python train.py --hidden_size=256 --hidden_act="swiglu" --init_std_router=0.00745 --train_tokens=506300000
Below are experts of layer 6 (counted from 0) of a mixture-of-experts language model. Rows are named router (the router's row for the expert), gate (a neuron's input weights, with its number), up (a neuron's input weights, with its number) and show model dimensions 0-127. Each number is 50 + 15 x the weight over its row's rms, rounded and kept within 0 to 99.
Before each expert's rows: a language model's description of what the expert responds to; "comes after" lists some tokens at least twice as common just before its tokens as in all text. This comes from a sample of Wikipedia text that the model never trained on. Tokens count by the router's weight.

# expert 10
It responds to: Digits in numbers. Single digits inside years, scores and table figures, especially the middle digits of years like 2016, plus the × sign.
comes after: "2", "0", "1", "9", "–", "8"
router:39 57 66 53 62 42 43 44 70 52 35 63 71 46 61 46 57 63 77 48 66 53 43 60 70 46 43 53 43 57 50 32 22 42 47 58 37 70 53 40 42 51 38 64 45 35 50 53 32 86 41 35 41 62 31 75 38 43 57 28 60 60 51 42 55 50 70 38 39 58 39 39 47 32 53 37 65 69 52 54 45 55 63 28 50 59 27 36 44 65 28 34 51 49 42 61 42 61 45 27 50 76 84 50 60 60 51 43 50 56 22 76 46 44 60 30 59 68 37 62 79 69 52 35 48 41 93 33
gate0:43 50 37 31 60 49 38 41 58 82 57 58 40 45 52 42 44 60 26 53 54 23 35 34 18 63 21 34 44 15 29 45 51 75 69 41 64 57 60 22 36 68 47 43 55 46 56 51 36 46 51 65 54 56 50 56 56 66 43 43 59 30 57 44 39 57 43 35 35 47 39 95 85 34 65 38 23 54 64 48 45 67 22 61 40 31 52 62 44 71 53 30 46 45 41 46 41 47 38 49 65 89 48 47 53 23 95 58 68 62 34 46 41 50 39 53 33 66 70 56 51 60 51 45 61 63 21 46
up0:47 69 25 53 21 09 48 60 24 38 55 71 16 33 56 54 37 50 40 33 38 25 54 49 38 20 34 36 53 54 59 69 61 58 38 34 50 60 70 45 59 63 56 46 64 56 40 51 43 29 74 31 58 68 51 56 69 57 54 35 46 40 58 47 55 44 48 71 47 22 53 54 43 39 10 67 57 28 69 54 38 35 50 43 24 46 54 55 68 59 40 10 54 42 43 56 45 36 57 33 76 48 54 62 35 57 36 51 24 81 53 59 57 53 32 38 26 64 62 70 52 24 40 50 55 47 46 48
gate1:63 49 34 18 53 72 56 77 62 26 68 51 44 62 60 61 67 35 64 73 37 76 21 59 46 54 65 47 56 48 39 24 20 58 61 33 82 36 51 67 43 35 63 42 41 55 29 54 63 51 68 39 19 58 55 44 43 66 37 35 55 60 52 42 53 48 87 43 45 56 66 59 32 79 83 32 48 55 22 50 30 56 30 66 57 39 77 18 35 64 18 70 67 34 44 37 56 70 65 48 53 51 43 44 57 57 46 44 44 50 59 32 47 76 32 48 71 51 57 40 31 43 49 63 55 42 26 53
up1:26 38 46 48 26 43 57 27 59 55 35 61 43 31 45 42 60 98 71 27 48 50 53 54 27 58 37 45 48 44 35 62 93 55 46 68 51 52 79 53 49 73 52 45 38 65 66 45 42 48 27 54 49 47 84 70 46 75 56 43 44 72 64 53 53 56 22 50 46 26 56 54 78 52 61 67 42 29 63 52 47 43 72 27 30 57 47 54 39 57 73 38 38 84 41 68 44 42 47 28 36 40 60 48 75 41 44 46 55 49 76 51 51 51 62 82 72 50 47 64 45 35 45 76 61 50 65 75
gate2:70 56 71 38 61 49 24 47 20 40 75 43 44 44 62 26 70 62 55 53 17 62 59 35 39 61 66 59 40 43 83 56 53 40 63 20 48 35 38 49 46 53 48 33 71 66 14 38 45 66 32 49 58 53 64 32 28 44 24 66 55 26 66 73 64 69 52 63 60 59 47 27 31 43 61 15 20 23 44 75 58 14 84 32 61 64 24 48 47 61 60 56 56 55 38 54 50 25 53 38 46 49 59 65 94 44 46 46 32 26 58 54 40 37 68 54 47 81 76 59 84 55 38 49 50 27 64 84
up2:75 60 62 50 62 66 26 52 66 38 49 26 00 30 64 25 67 36 64 67 30 67 37 32 62 36 51 77 48 48 64 67 50 40 38 54 31 46 59 39 32 65 42 63 63 39 31 50 41 57 52 52 50 32 56 68 11 54 61 74 31 19 69 66 45 75 75 71 54 38 57 42 55 29 60 41 46 46 34 36 35 55 71 41 56 46 49 60 49 78 53 49 41 54 28 65 58 53 68 63 62 48 52 60 59 62 39 37 62 50 59 26 57 15 44 88 45 33 84 65 53 56 49 49 58 24 53 41
gate3:22 41 40 41 47 58 33 79 57 43 43 55 36 40 30 55 47 35 47 30 66 52 24 29 59 42 71 38 48 57 36 71 59 34 62 27 63 71 29 56 37 45 24 52 57 36 53 58 66 72 20 50 30 70 71 26 47 74 39 33 78 38 68 38 37 29 40 41 54 53 88 32 67 64 58 63 41 75 40 66 52 54 57 38 63 45 65 67 53 38 53 38 64 63 39 25 75 63 43 39 48 46 81 47 24 49 29 38 25 54 56 55 36 55 51 15 58 56 41 58 59 35 68 62 44 48 42 63
up3:76 39 49 37 20 44 55 86 28 62 45 51 12 53 29 62 13 75 63 48 59 43 62 24 54 50 37 45 40 66 56 71 55 57 79 35 58 59 38 65 37 37 57 53 48 47 48 58 69 62 22 59 84 63 56 40 29 41 49 53 69 54 74 38 27 30 33 38 53 21 58 70 71 51 31 31 43 64 45 41 56 65 70 42 49 60 60 39 54 28 75 11 40 66 68 46 35 69 55 71 61 32 42 38 58 26 55 42 58 44 62 45 75 50 28 40 68 72 47 44 72 43 37 32 70 55 56 41
gate4:38 32 67 59 67 54 58 09 48 48 46 54 42 24 47 37 28 48 29 57 65 52 30 45 73 40 44 71 54 82 48 41 07 70 37 56 55 60 50 43 42 17 47 33 75 46 59 64 50 38 93 26 65 66 21 33 47 32 63 58 46 68 55 18 21 65 25 71 57 70 62 41 53 58 73 39 46 45 48 45 59 51 55 60 55 39 45 50 66 58 66 70 68 30 57 57 80 53 66 49 56 61 44 63 52 57 50 48 45 62 46 73 35 73 53 43 80 68 38 50 58 61 36 35 57 30 51 48
up4:41 63 62 36 50 45 51 24 58 31 65 69 26 40 77 78 61 53 55 25 51 71 47 49 73 52 33 55 62 37 41 68 58 71 58 28 16 58 31 56 63 47 35 27 49 36 36 35 25 48 47 45 40 46 70 50 35 41 73 39 66 57 41 45 58 45 25 36 30 33 48 56 32 41 52 57 20 38 61 66 03 47 44 43 53 47 20 71 72 78 40 59 55 53 49 32 37 56 57 54 47 20 28 36 74 90 40 74 70 33 66 08 47 70 41 68 62 55 53 60 63 36 58 53 53 65 34 42
gate5:53 58 60 45 49 42 53 44 47 68 58 52 34 22 38 48 30 55 63 48 27 68 71 66 32 78 50 49 46 47 83 35 30 44 51 57 43 21 80 74 56 57 43 56 58 62 32 62 53 65 42 55 63 56 34 44 74 51 64 53 45 57 30 50 62 76 40 62 52 33 99 58 17 58 52 52 44 55 63 41 54 29 84 43 23 52 30 57 43 38 38 34 65 32 54 35 41 67 40 53 51 41 85 61 43 58 71 45 54 60 71 83 68 58 53 52 48 50 40 73 38 65 41 54 50 54 53 52
up5:47 70 44 55 58 28 25 38 56 79 36 54 50 43 40 36 64 42 41 37 52 30 28 48 44 52 57 65 56 40 52 57 31 65 31 62 61 61 47 36 64 44 47 52 77 64 48 52 63 71 43 42 71 61 30 83 20 62 24 58 66 74 56 67 69 32 39 40 76 66 20 49 64 22 60 25 49 38 44 65 58 55 32 99 58 50 49 51 28 73 31 70 54 54 59 52 40 62 46 53 43 42 37 50 66 52 49 24 58 22 36 59 55 53 34 26 57 59 44 43 40 53 57 68 46 44 31 55
gate6:73 42 24 59 29 57 48 41 44 40 33 44 56 42 44 39 43 38 79 54 66 46 59 28 44 53 50 69 35 48 70 63 39 55 56 82 48 54 74 66 32 67 42 56 51 35 63 48 27 50 50 48 35 58 44 42 81 52 32 69 60 62 33 67 40 59 27 56 55 58 60 51 53 69 50 55 70 61 28 55 59 44 74 62 60 60 11 50 53 47 57 59 34 65 74 37 30 69 52 38 22 62 45 46 56 57 38 49 47 28 35 88 52 14 81 15 54 61 25 35 52 39 62 52 51 45 29 36
up6:74 44 52 10 54 53 57 77 74 44 21 53 16 47 62 56 39 44 69 35 68 58 49 39 88 58 45 57 35 51 70 44 44 56 31 66 60 59 69 56 61 49 27 45 51 63 66 48 28 59 32 48 38 49 64 79 45 45 74 89 39 65 66 52 48 51 75 47 49 34 65 58 36 40 71 62 41 50 54 78 54 45 50 35 76 46 40 46 26 51 35 40 42 68 68 41 59 33 74 53 49 56 63 59 66 37 65 44 41 25 14 55 59 50 66 47 67 42 21 66 46 61 55 63 63 49 43 44
gate7:53 52 67 39 45 52 42 46 52 37 35 63 17 70 51 32 57 75 45 40 41 59 40 60 25 33 49 52 39 50 44 40 70 51 52 65 49 17 45 29 49 64 30 33 69 12 27 72 58 84 24 65 38 49 49 77 44 48 50 58 43 50 51 65 53 59 57 42 71 62 57 37 51 50 54 30 60 57 68 45 21 50 34 36 50 07 87 70 41 71 29 29 47 49 40 73 62 56 36 44 50 85 45 33 58 54 42 33 77 68 47 53 35 72 65 45 51 62 19 50 40 38 57 43 55 46 56 58
up7:39 54 21 61 76 20 54 35 38 47 37 74 71 58 56 66 50 38 78 61 62 42 51 32 47 50 82 35 63 51 53 56 48 40 47 49 68 79 41 57 44 80 80 68 44 73 60 45 38 38 99 23 55 43 68 39 58 66 59 36 68 51 62 51 46 56 28 52 40 50 56 40 65 56 34 72 47 44 53 50 76 50 45 72 31 66 44 28 44 23 66 48 60 55 50 17 52 60 68 29 44 54 47 69 49 65 50 61 38 18 44 41 79 34 24 57 49 51 75 39 38 61 48 39 43 56 56 21
gate8:44 47 24 41 39 43 51 66 50 53 34 38 42 47 50 72 55 65 49 74 54 65 40 50 53 54 02 53 29 61 48 54 52 27 39 73 43 39 55 55 45 22 54 23 36 33 37 55 42 74 36 47 53 82 56 48 81 15 56 49 60 49 67 24 58 42 45 34 46 42 52 52 53 58 41 60 26 33 43 72 52 25 58 45 36 33 50 43 47 44 53 39 39 56 49 81 53 39 27 65 11 53 50 36 77 63 67 48 42 70 65 44 80 50 77 65 87 40 36 44 46 63 41 59 71 64 32 43
up8:40 45 73 60 51 38 63 43 40 44 22 65 60 39 53 52 71 34 63 60 33 55 44 68 45 46 51 50 47 49 82 41 23 71 81 87 79 28 29 67 45 62 94 35 24 42 30 74 64 42 42 58 47 05 66 43 45 68 50 76 49 64 52 57 74 62 71 66 19 54 48 31 39 70 63 52 31 51 34 32 57 55 72 45 43 59 72 51 67 54 56 46 56 37 15 40 51 65 58 49 50 58 62 64 68 55 12 55 44 43 55 42 36 55 40 65 35 96 47 70 60 48 67 54 61 33 54 26
gate9:33 40 45 43 63 49 20 33 59 47 49 52 63 52 03 49 44 46 54 65 50 28 51 58 54 42 50 47 37 64 48 24 42 83 43 49 28 59 59 62 50 27 63 45 77 57 64 57 31 48 59 46 70 37 42 41 69 51 48 33 48 72 56 73 52 58 77 64 56 47 19 83 32 43 10 72 61 74 68 29 36 47 60 45 36 65 50 74 60 29 34 20 62 48 39 46 44 38 42 44 58 35 48 55 06 40 49 30 37 43 53 39 41 46 74 63 50 42 57 48 73 58 58 47 52 50 29 51
up9:34 36 64 56 56 49 48 42 61 59 49 49 44 63 52 62 50 82 45 32 65 48 61 64 35 22 72 78 87 29 50 31 59 75 71 53 29 52 46 37 61 36 38 55 41 60 73 40 41 65 29 53 41 81 49 34 46 38 66 62 76 63 49 67 47 64 52 25 50 99 21 50 58 58 47 49 70 53 31 42 53 42 24 33 12 46 24 55 55 70 48 50 45 59 36 50 76 63 61 47 42 44 43 51 66 28 40 41 67 66 48 51 51 47 25 55 52 39 50 75 32 37 17 19 54 25 38 39
gate10:77 62 51 21 47 23 49 56 46 40 72 52 64 14 76 45 51 45 28 50 50 59 55 55 37 50 55 48 72 64 44 60 58 57 36 47 62 76 63 51 36 73 54 52 55 50 49 42 66 62 63 32 36 36 49 64 33 50 43 59 44 48 16 64 61 67 37 56 57 49 52 64 50 65 39 49 34 52 28 71 74 48 59 59 46 50 45 72 40 70 51 56 51 52 51 41 42 39 39 48 51 61 50 29 58 62 44 61 57 30 58 56 48 58 64 51 57 18 34 59 63 77 62 55 92 51 29 48
up10:30 41 55 51 29 53 59 36 70 58 33 54 34 47 59 40 62 46 24 54 96 56 44 42 64 58 45 34 58 39 36 28 35 48 52 48 36 54 85 69 33 44 41 44 41 35 54 27 29 44 46 59 54 51 43 31 74 37 22 67 45 42 56 35 36 38 47 66 89 51 58 43 24 40 80 46 46 46 55 47 61 66 68 33 44 43 56 36 37 34 49 57 69 54 57 52 42 51 62 24 30 42 64 51 31 46 43 59 60 59 51 53 57 49 25 31 34 55 80 59 97 28 42 89 65 77 35 57
gate11:70 54 59 44 71 48 53 46 27 59 69 51 81 46 59 66 62 57 65 53 40 39 38 33 46 10 34 55 58 34 62 64 45 34 37 62 59 33 63 52 56 12 39 68 49 46 46 56 40 40 78 27 35 50 41 38 60 62 51 66 18 42 26 52 37 62 24 47 31 62 58 49 47 47 60 85 56 65 66 46 62 66 64 50 57 42 24 65 44 51 48 54 30 58 58 59 40 35 44 47 36 72 43 41 46 65 57 64 53 36 67 93 56 64 63 52 54 52 41 68 65 61 32 67 41 55 50 39
up11:43 31 16 74 34 51 38 80 70 47 60 40 52 48 45 61 47 46 60 59 37 85 49 61 38 49 47 67 34 47 40 47 47 10 70 65 26 61 46 38 37 22 09 53 53 64 60 62 47 20 29 17 60 65 25 46 38 29 44 45 37 49 50 43 44 39 20 39 39 40 62 83 39 53 49 31 69 34 27 48 58 55 57 55 55 37 54 61 48 48 47 35 48 26 64 59 61 32 29 39 63 60 46 50 43 66 67 73 74 76 39 78 76 36 46 42 18 61 42 32 46 42 58 72 39 40 66 55
gate12:64 25 72 32 28 45 69 40 72 75 50 45 18 41 65 48 54 39 31 31 53 39 37 30 26 50 40 23 50 48 77 57 45 47 44 57 63 44 29 45 42 47 49 65 53 46 30 63 34 45 65 83 50 53 24 49 40 27 44 31 52 69 51 34 62 38 57 52 44 18 45 51 68 31 56 51 57 49 41 51 32 37 40 43 23 40 45 47 47 28 31 72 36 61 56 48 62 51 72 46 27 57 40 42 62 70 46 71 68 33 51 57 39 51 23 61 63 32 57 52 59 57 62 63 60 51 34 70
up12:58 52 26 61 42 87 38 55 51 44 33 56 82 48 54 71 45 82 33 20 33 73 87 58 61 50 54 51 27 65 31 60 65 28 73 44 39 46 44 47 57 53 54 48 42 53 63 36 36 55 43 50 41 34 60 21 55 78 51 52 16 48 44 52 40 53 60 28 51 76 60 38 44 78 31 30 43 65 45 45 43 55 38 34 83 23 98 34 59 49 46 27 57 51 59 71 47 60 52 42 59 59 63 57 28 49 61 47 34 48 27 66 69 70 50 62 47 79 37 18 05 43 61 24 49 52 36 22
gate13:54 31 43 49 74 48 58 63 54 46 71 50 32 62 50 33 69 45 29 38 72 69 56 55 45 46 41 60 42 72 37 59 79 76 35 59 44 83 25 48 35 53 59 77 77 68 55 37 33 41 44 57 44 47 61 66 40 82 53 29 35 39 52 47 44 66 71 48 54 55 56 77 70 51 39 47 32 72 74 51 55 42 50 20 52 50 53 42 27 53 54 62 45 81 71 54 37 38 55 37 65 40 43 72 63 54 54 62 60 64 29 78 45 61 54 48 63 26 38 71 83 17 47 56 30 49 72 49
up13:50 57 47 44 55 61 80 38 39 69 67 64 47 72 47 54 56 47 31 51 66 77 38 58 41 00 65 50 91 44 59 69 68 76 34 48 78 50 39 68 27 43 50 67 70 43 63 48 56 51 65 43 30 34 39 59 59 47 28 49 35 42 75 37 25 50 41 43 60 36 39 69 61 63 73 47 56 58 62 57 49 52 48 15 72 58 61 48 45 60 61 61 20 87 61 60 43 71 51 51 59 38 61 30 55 61 54 65 38 54 27 55 59 48 37 56 41 46 52 72 72 57 64 46 50 39 54 57
gate14:30 50 78 46 40 37 14 52 71 56 48 62 33 47 51 44 42 45 57 55 80 66 85 46 39 45 73 70 70 52 53 50 50 43 49 20 44 30 05 44 52 48 43 50 79 63 43 39 57 44 30 60 47 57 49 37 49 53 72 72 63 44 57 63 53 64 75 66 78 68 73 56 56 46 52 57 65 64 39 47 39 39 61 69 38 72 34 53 60 49 38 45 34 51 63 72 74 92 68 31 34 83 60 57 54 68 39 51 37 67 29 66 78 66 57 58 58 58 14 69 69 58 68 26 46 69 39 55
up14:68 40 28 71 58 76 43 50 60 47 44 61 53 50 46 39 43 58 50 24 39 61 53 64 32 44 62 51 64 48 21 35 24 66 46 54 37 74 59 33 37 61 51 67 17 12 50 81 37 65 42 38 59 45 64 53 66 52 45 51 54 52 88 48 73 35 65 32 39 48 45 22 53 54 53 56 60 29 47 32 51 30 31 59 60 29 64 36 42 50 22 46 52 50 29 13 26 42 37 66 36 27 59 80 49 34 30 41 46 63 52 07 54 54 20 62 57 57 51 34 48 52 25 44 33 21 78 38
gate15:59 49 49 63 52 26 41 53 56 37 50 58 65 42 65 54 50 51 57 43 42 64 45 28 26 57 23 19 43 52 30 60 31 49 52 42 42 62 46 56 31 56 63 62 70 57 37 63 34 68 51 60 58 43 49 56 42 23 24 57 69 20 64 58 73 51 57 41 32 50 45 51 74 63 22 41 41 53 39 36 73 71 61 69 65 39 61 75 52 56 36 36 79 50 11 58 24 85 46 68 46 52 97 50 65 48 28 74 34 31 39 75 49 61 45 43 61 31 50 46 73 51 54 70 45 56 59 65
up15:49 49 46 66 40 84 47 70 34 58 60 28 31 41 44 38 42 42 45 63 48 52 75 74 64 30 47 77 53 38 66 28 78 44 53 32 32 60 52 40 54 42 50 40 50 56 57 25 59 38 60 37 55 72 42 52 58 46 58 51 57 65 49 36 47 51 39 34 48 71 42 44 55 49 62 54 57 38 56 81 38 35 51 34 29 41 44 44 36 48 61 46 26 45 75 55 73 53 66 34 55 54 23 55 34 46 39 35 64 57 68 17 67 49 59 65 41 75 51 72 35 32 55 45 37 52 54 42
gate16:51 23 55 60 48 58 63 17 23 31 67 45 64 51 57 32 30 22 33 58 70 57 48 32 76 63 31 54 22 53 50 69 57 65 18 63 23 47 51 53 39 67 33 19 48 37 53 51 50 31 55 45 65 47 69 68 63 40 52 36 56 41 38 41 80 49 19 37 57 78 41 50 47 06 57 67 65 60 56 45 49 47 54 42 53 45 61 52 33 61 37 26 17 29 46 54 60 53 57 64 50 64 37 70 56 29 39 47 34 56 49 82 27 46 46 63 60 82 51 47 72 63 62 33 60 59 29 30
up16:80 50 57 53 84 45 32 61 26 43 53 55 61 38 50 26 59 73 72 33 67 48 70 31 48 68 40 53 58 68 42 22 24 57 47 32 37 82 64 39 61 60 55 59 61 54 47 50 51 66 49 61 53 68 62 42 75 52 60 37 83 33 52 41 18 41 15 28 38 52 70 42 58 45 50 37 30 47 50 54 64 34 58 53 31 67 46 72 43 51 43 35 45 46 66 51 04 46 52 72 27 38 75 35 44 48 41 68 31 39 34 50 34 40 49 64 57 53 53 53 48 34 49 28 52 49 31 70
gate17:56 53 57 83 69 33 21 64 55 37 65 43 25 71 60 23 61 25 55 48 48 52 61 64 59 81 78 60 30 21 46 31 56 55 64 25 59 61 41 51 31 44 54 38 46 72 61 59 75 44 51 58 51 69 36 40 35 30 52 48 58 41 75 34 47 38 68 82 45 50 55 33 72 41 45 45 39 35 62 14 64 50 44 31 54 39 47 60 57 53 58 72 35 53 59 50 72 49 49 50 46 58 54 37 65 42 60 36 58 64 44 56 11 51 47 55 25 22 62 61 70 31 25 41 51 22 76 59
up17:64 70 53 41 66 55 45 70 59 91 46 48 27 79 47 24 66 39 70 46 52 65 61 41 63 95 58 52 28 38 31 43 63 26 34 39 68 66 72 34 66 57 69 49 48 53 55 29 49 76 69 44 51 45 63 81 14 33 36 53 69 45 31 57 67 51 45 49 42 40 75 89 28 52 55 59 58 54 65 47 26 33 51 45 76 34 40 45 52 70 68 55 43 65 31 59 51 64 46 42 38 57 46 38 60 43 37 25 75 47 55 22 29 40 44 53 52 42 61 36 71 41 45 69 56 39 58 67
gate18:61 60 62 60 44 39 65 39 51 48 62 49 19 38 44 30 48 48 41 41 33 31 42 46 37 72 40 54 32 53 62 37 45 52 62 68 57 40 88 38 71 88 56 17 49 42 44 37 54 82 50 64 56 55 45 88 67 32 40 61 31 67 66 53 48 39 21 55 52 51 57 43 47 45 64 52 36 43 58 43 43 62 48 51 40 26 34 38 62 50 30 44 29 34 31 78 68 35 19 71 67 47 28 40 17 41 28 65 60 11 49 50 22 52 59 11 51 45 28 54 51 32 49 67 39 37 42 38
up18:55 54 46 54 49 50 22 48 58 58 63 41 52 57 50 58 62 40 73 49 65 68 53 44 48 56 76 64 77 29 53 47 30 57 36 46 52 56 08 46 32 38 76 81 32 55 46 69 54 31 59 35 53 52 66 29 45 57 59 29 56 36 32 42 34 55 68 25 47 57 32 61 68 48 47 49 67 47 58 58 74 64 52 36 61 66 67 64 43 57 63 19 96 45 55 36 36 53 31 50 35 55 43 25 77 64 53 19 47 58 44 71 69 59 28 91 35 53 58 45 46 65 56 27 40 62 53 47
gate19:73 45 72 51 62 80 21 62 45 51 55 43 62 83 65 42 59 41 64 33 42 43 89 48 42 55 68 28 36 31 81 46 55 25 61 26 60 60 32 80 43 39 48 49 71 48 47 26 45 64 72 43 31 43 37 82 60 39 49 56 46 73 40 22 42 73 53 67 74 43 52 49 36 36 48 35 50 57 71 66 40 47 69 52 54 36 60 43 40 37 76 51 31 62 47 61 62 46 10 36 42 25 61 54 63 44 36 72 61 52 59 49 23 37 80 68 54 19 44 62 43 60 45 64 46 49 58 60
up19:44 68 39 14 49 39 73 49 44 70 67 41 54 80 52 37 20 44 20 67 62 67 26 40 22 62 59 47 50 82 60 27 53 50 49 58 44 34 61 37 53 32 43 63 63 52 66 12 43 27 19 46 24 36 71 30 62 70 31 32 35 44 45 55 43 59 43 60 29 45 47 41 58 64 61 68 80 50 37 49 51 49 47 43 60 44 33 45 49 51 46 48 38 51 30 44 51 37 45 32 60 52 51 41 96 41 53 82 50 62 36 37 74 70 50 56 04 84 46 43 51 46 44 50 41 30 57 33
gate20:58 50 46 54 42 57 42 36 68 67 41 63 40 48 36 42 72 45 28 45 37 21 64 58 26 46 38 46 44 80 30 59 24 73 46 66 64 24 72 40 62 63 29 47 39 35 34 70 65 58 70 36 39 56 44 52 58 45 48 29 39 55 41 34 49 69 54 33 38 32 58 66 49 58 31 46 54 45 47 51 48 69 44 52 64 56 71 66 38 58 42 52 40 43 44 80 58 57 99 66 40 90 71 62 50 47 63 44 30 73 64 37 31 58 47 44 73 63 35 74 23 52 33 38 66 39 79 72
up20:88 56 80 58 53 51 61 57 73 69 47 67 35 50 47 59 48 39 51 77 39 53 56 36 57 33 67 65 47 52 50 42 53 48 65 46 56 53 45 62 98 42 31 40 32 33 25 65 59 43 67 38 49 49 38 37 53 52 47 33 48 48 32 46 59 54 62 55 34 30 47 76 38 31 54 65 61 68 44 43 48 66 52 82 51 28 36 56 64 68 35 36 31 49 42 65 38 54 60 73 49 56 30 76 29 45 13 56 35 75 77 34 30 35 37 43 57 80 33 53 36 44 20 42 61 28 62 50
gate21:66 66 42 46 44 71 40 41 33 22 25 27 52 43 58 55 64 44 46 23 64 38 62 39 75 74 48 47 37 52 20 36 20 58 43 34 48 51 36 35 58 68 76 65 65 38 39 57 51 42 36 41 63 42 54 59 41 86 47 61 63 74 50 37 57 45 45 31 41 53 62 52 80 35 37 72 10 68 39 22 30 23 73 36 47 19 70 51 52 36 40 67 44 61 36 67 40 32 48 33 48 46 46 30 46 45 40 60 33 33 53 55 46 52 39 61 38 62 51 37 67 53 14 43 60 32 55 67
up21:40 39 40 36 51 48 49 39 59 62 35 39 56 55 30 67 28 17 31 50 60 32 50 81 70 46 39 20 51 60 60 40 46 44 42 43 31 48 36 49 58 60 09 48 54 43 76 77 36 48 90 48 57 34 35 61 61 48 65 48 54 70 49 44 66 56 64 70 35 54 51 46 45 80 67 68 45 49 19 17 72 38 46 40 55 45 64 46 55 45 58 41 59 66 55 57 39 48 43 74 57 61 36 52 64 52 49 39 51 49 53 41 94 43 40 59 61 39 57 70 64 50 64 54 60 21 43 64
gate22:48 60 58 38 33 41 38 29 20 48 50 41 40 31 42 54 55 50 46 49 48 18 73 28 43 69 10 62 47 80 48 74 65 79 38 70 39 51 48 33 64 09 52 70 29 57 50 59 56 49 82 59 58 67 52 21 38 58 22 74 34 75 35 60 39 59 34 65 42 76 76 23 27 60 42 69 65 45 31 52 43 56 40 35 52 43 44 56 54 32 58 48 41 63 80 45 60 80 70 35 49 44 56 33 62 51 36 72 56 54 49 55 53 23 58 28 56 50 46 72 43 38 25 52 57 56 54 51
up22:35 51 41 81 54 46 69 54 51 65 60 44 74 51 51 69 53 42 56 66 90 47 52 72 45 57 47 40 39 47 51 66 61 38 59 30 48 43 30 50 49 57 34 34 60 48 56 59 39 30 64 40 55 71 49 06 31 67 15 23 34 70 53 56 48 49 59 42 34 64 38 36 50 50 57 56 33 72 54 65 35 45 45 62 82 66 43 63 67 39 64 47 39 41 39 59 66 45 57 60 30 71 59 39 47 46 62 34 66 39 96 36 48 76 81 32 45 44 70 94 59 70 50 61 47 59 52 36
gate23:29 49 34 56 53 42 24 66 15 63 43 57 54 44 37 47 47 53 56 62 44 46 50 54 57 33 76 34 29 68 64 43 44 49 47 45 73 70 60 41 61 48 42 39 53 74 69 43 66 37 53 70 47 39 58 64 51 55 39 82 48 50 47 50 29 81 54 73 57 74 28 34 22 37 41 45 36 32 47 70 37 53 46 60 36 36 50 45 37 53 53 62 41 60 64 50 59 57 60 49 42 89 78 68 61 65 68 72 46 17 77 46 76 66 65 47 65 60 00 31 52 61 57 21 13 89 59 37
up23:65 59 49 26 46 56 74 15 82 33 53 66 34 66 61 46 55 47 47 38 45 50 47 43 45 64 43 49 67 25 60 61 66 49 55 58 52 16 68 43 38 33 48 62 53 59 20 30 30 69 55 44 58 34 55 36 60 49 49 19 48 55 49 71 71 45 35 24 62 53 71 63 40 70 44 47 48 65 59 74 69 67 53 44 68 40 59 64 45 51 45 27 63 58 33 45 14 43 49 72 43 19 31 12 37 35 49 29 63 85 24 64 28 45 27 64 44 57 90 64 46 49 55 77 65 40 55 48
gate24:55 68 64 63 36 88 68 63 67 31 59 52 39 59 54 54 34 44 54 40 64 60 46 48 45 61 43 40 22 49 51 44 49 70 41 47 43 37 31 60 44 50 34 54 40 17 37 23 18 30 55 48 42 34 75 58 40 68 08 36 50 19 27 51 46 54 53 47 61 41 39 52 54 69 76 56 47 60 63 49 47 58 47 55 47 72 47 59 54 57 57 83 56 49 38 69 60 55 39 58 61 34 60 35 99 66 38 86 39 50 71 35 40 47 37 59 42 70 36 50 25 69 64 24 81 33 31 62
up24:45 32 43 50 43 42 25 56 41 54 53 21 61 34 42 44 65 35 45 72 55 46 49 61 68 61 39 53 72 29 31 56 80 56 45 67 44 41 50 50 34 46 38 34 40 75 61 42 41 60 29 63 36 37 44 88 69 37 42 73 26 74 40 35 54 39 43 68 19 59 84 50 16 40 43 44 43 51 25 46 44 76 72 55 38 37 38 47 33 40 64 55 56 53 66 23 48 54 60 57 46 29 45 51 28 38 84 49 52 66 78 59 42 55 67 41 32 47 62 72 38 51 40 39 17 77 35 43
gate25:57 55 61 50 37 42 39 69 44 38 87 87 47 67 52 27 40 36 66 73 41 27 55 20 64 62 68 38 55 41 54 37 63 56 66 55 64 42 43 15 47 39 62 59 31 42 75 47 68 56 70 78 62 54 44 41 20 26 45 58 43 32 17 37 58 24 74 47 55 52 70 85 67 68 28 44 43 46 53 50 35 37 37 46 42 43 63 75 54 26 55 82 43 53 44 54 67 34 68 51 68 63 70 20 66 12 60 45 45 51 64 49 32 62 72 47 49 63 46 34 41 66 58 64 22 49 51 58
up25:65 43 50 47 31 41 54 82 54 36 82 73 61 62 44 35 15 28 55 64 50 46 30 44 49 65 64 43 70 58 38 61 65 54 45 64 32 65 64 42 49 39 77 53 26 46 62 30 50 41 73 64 58 44 43 65 53 38 13 39 32 62 44 33 43 60 52 45 64 74 46 56 42 61 64 55 27 45 59 27 39 60 43 45 56 25 65 70 59 28 35 62 54 63 40 64 53 50 49 76 60 51 72 56 66 36 36 62 24 43 85 38 60 47 51 27 61 38 66 71 32 57 58 75 49 51 30 42
gate26:60 48 45 48 66 56 32 36 40 72 21 55 51 41 46 41 63 51 34 50 38 55 48 43 40 36 42 48 32 17 78 45 06 57 59 74 41 43 74 61 62 76 55 44 59 65 28 57 59 33 67 46 28 49 28 63 61 52 54 59 61 28 41 38 86 48 74 62 52 58 39 46 58 63 28 42 58 54 32 30 75 72 63 67 67 43 54 66 73 27 58 42 66 40 61 47 42 54 26 40 60 45 29 57 58 42 32 60 45 50 70 62 46 44 55 45 54 30 50 56 46 92 34 70 69 35 50 53
up26:74 29 55 28 64 45 41 39 65 07 66 45 49 69 56 65 23 62 51 46 53 72 25 46 48 40 67 48 48 62 57 53 37 67 49 69 42 56 60 22 33 61 57 41 51 56 49 45 33 57 51 35 51 75 91 43 54 49 50 48 35 44 34 51 47 34 50 58 50 34 44 40 76 60 82 47 51 44 56 94 52 54 32 56 22 58 49 37 37 56 55 63 50 63 41 33 46 52 34 64 27 53 39 32 81 52 36 43 45 48 63 28 35 33 41 69 39 57 61 21 45 54 43 49 55 77 43 52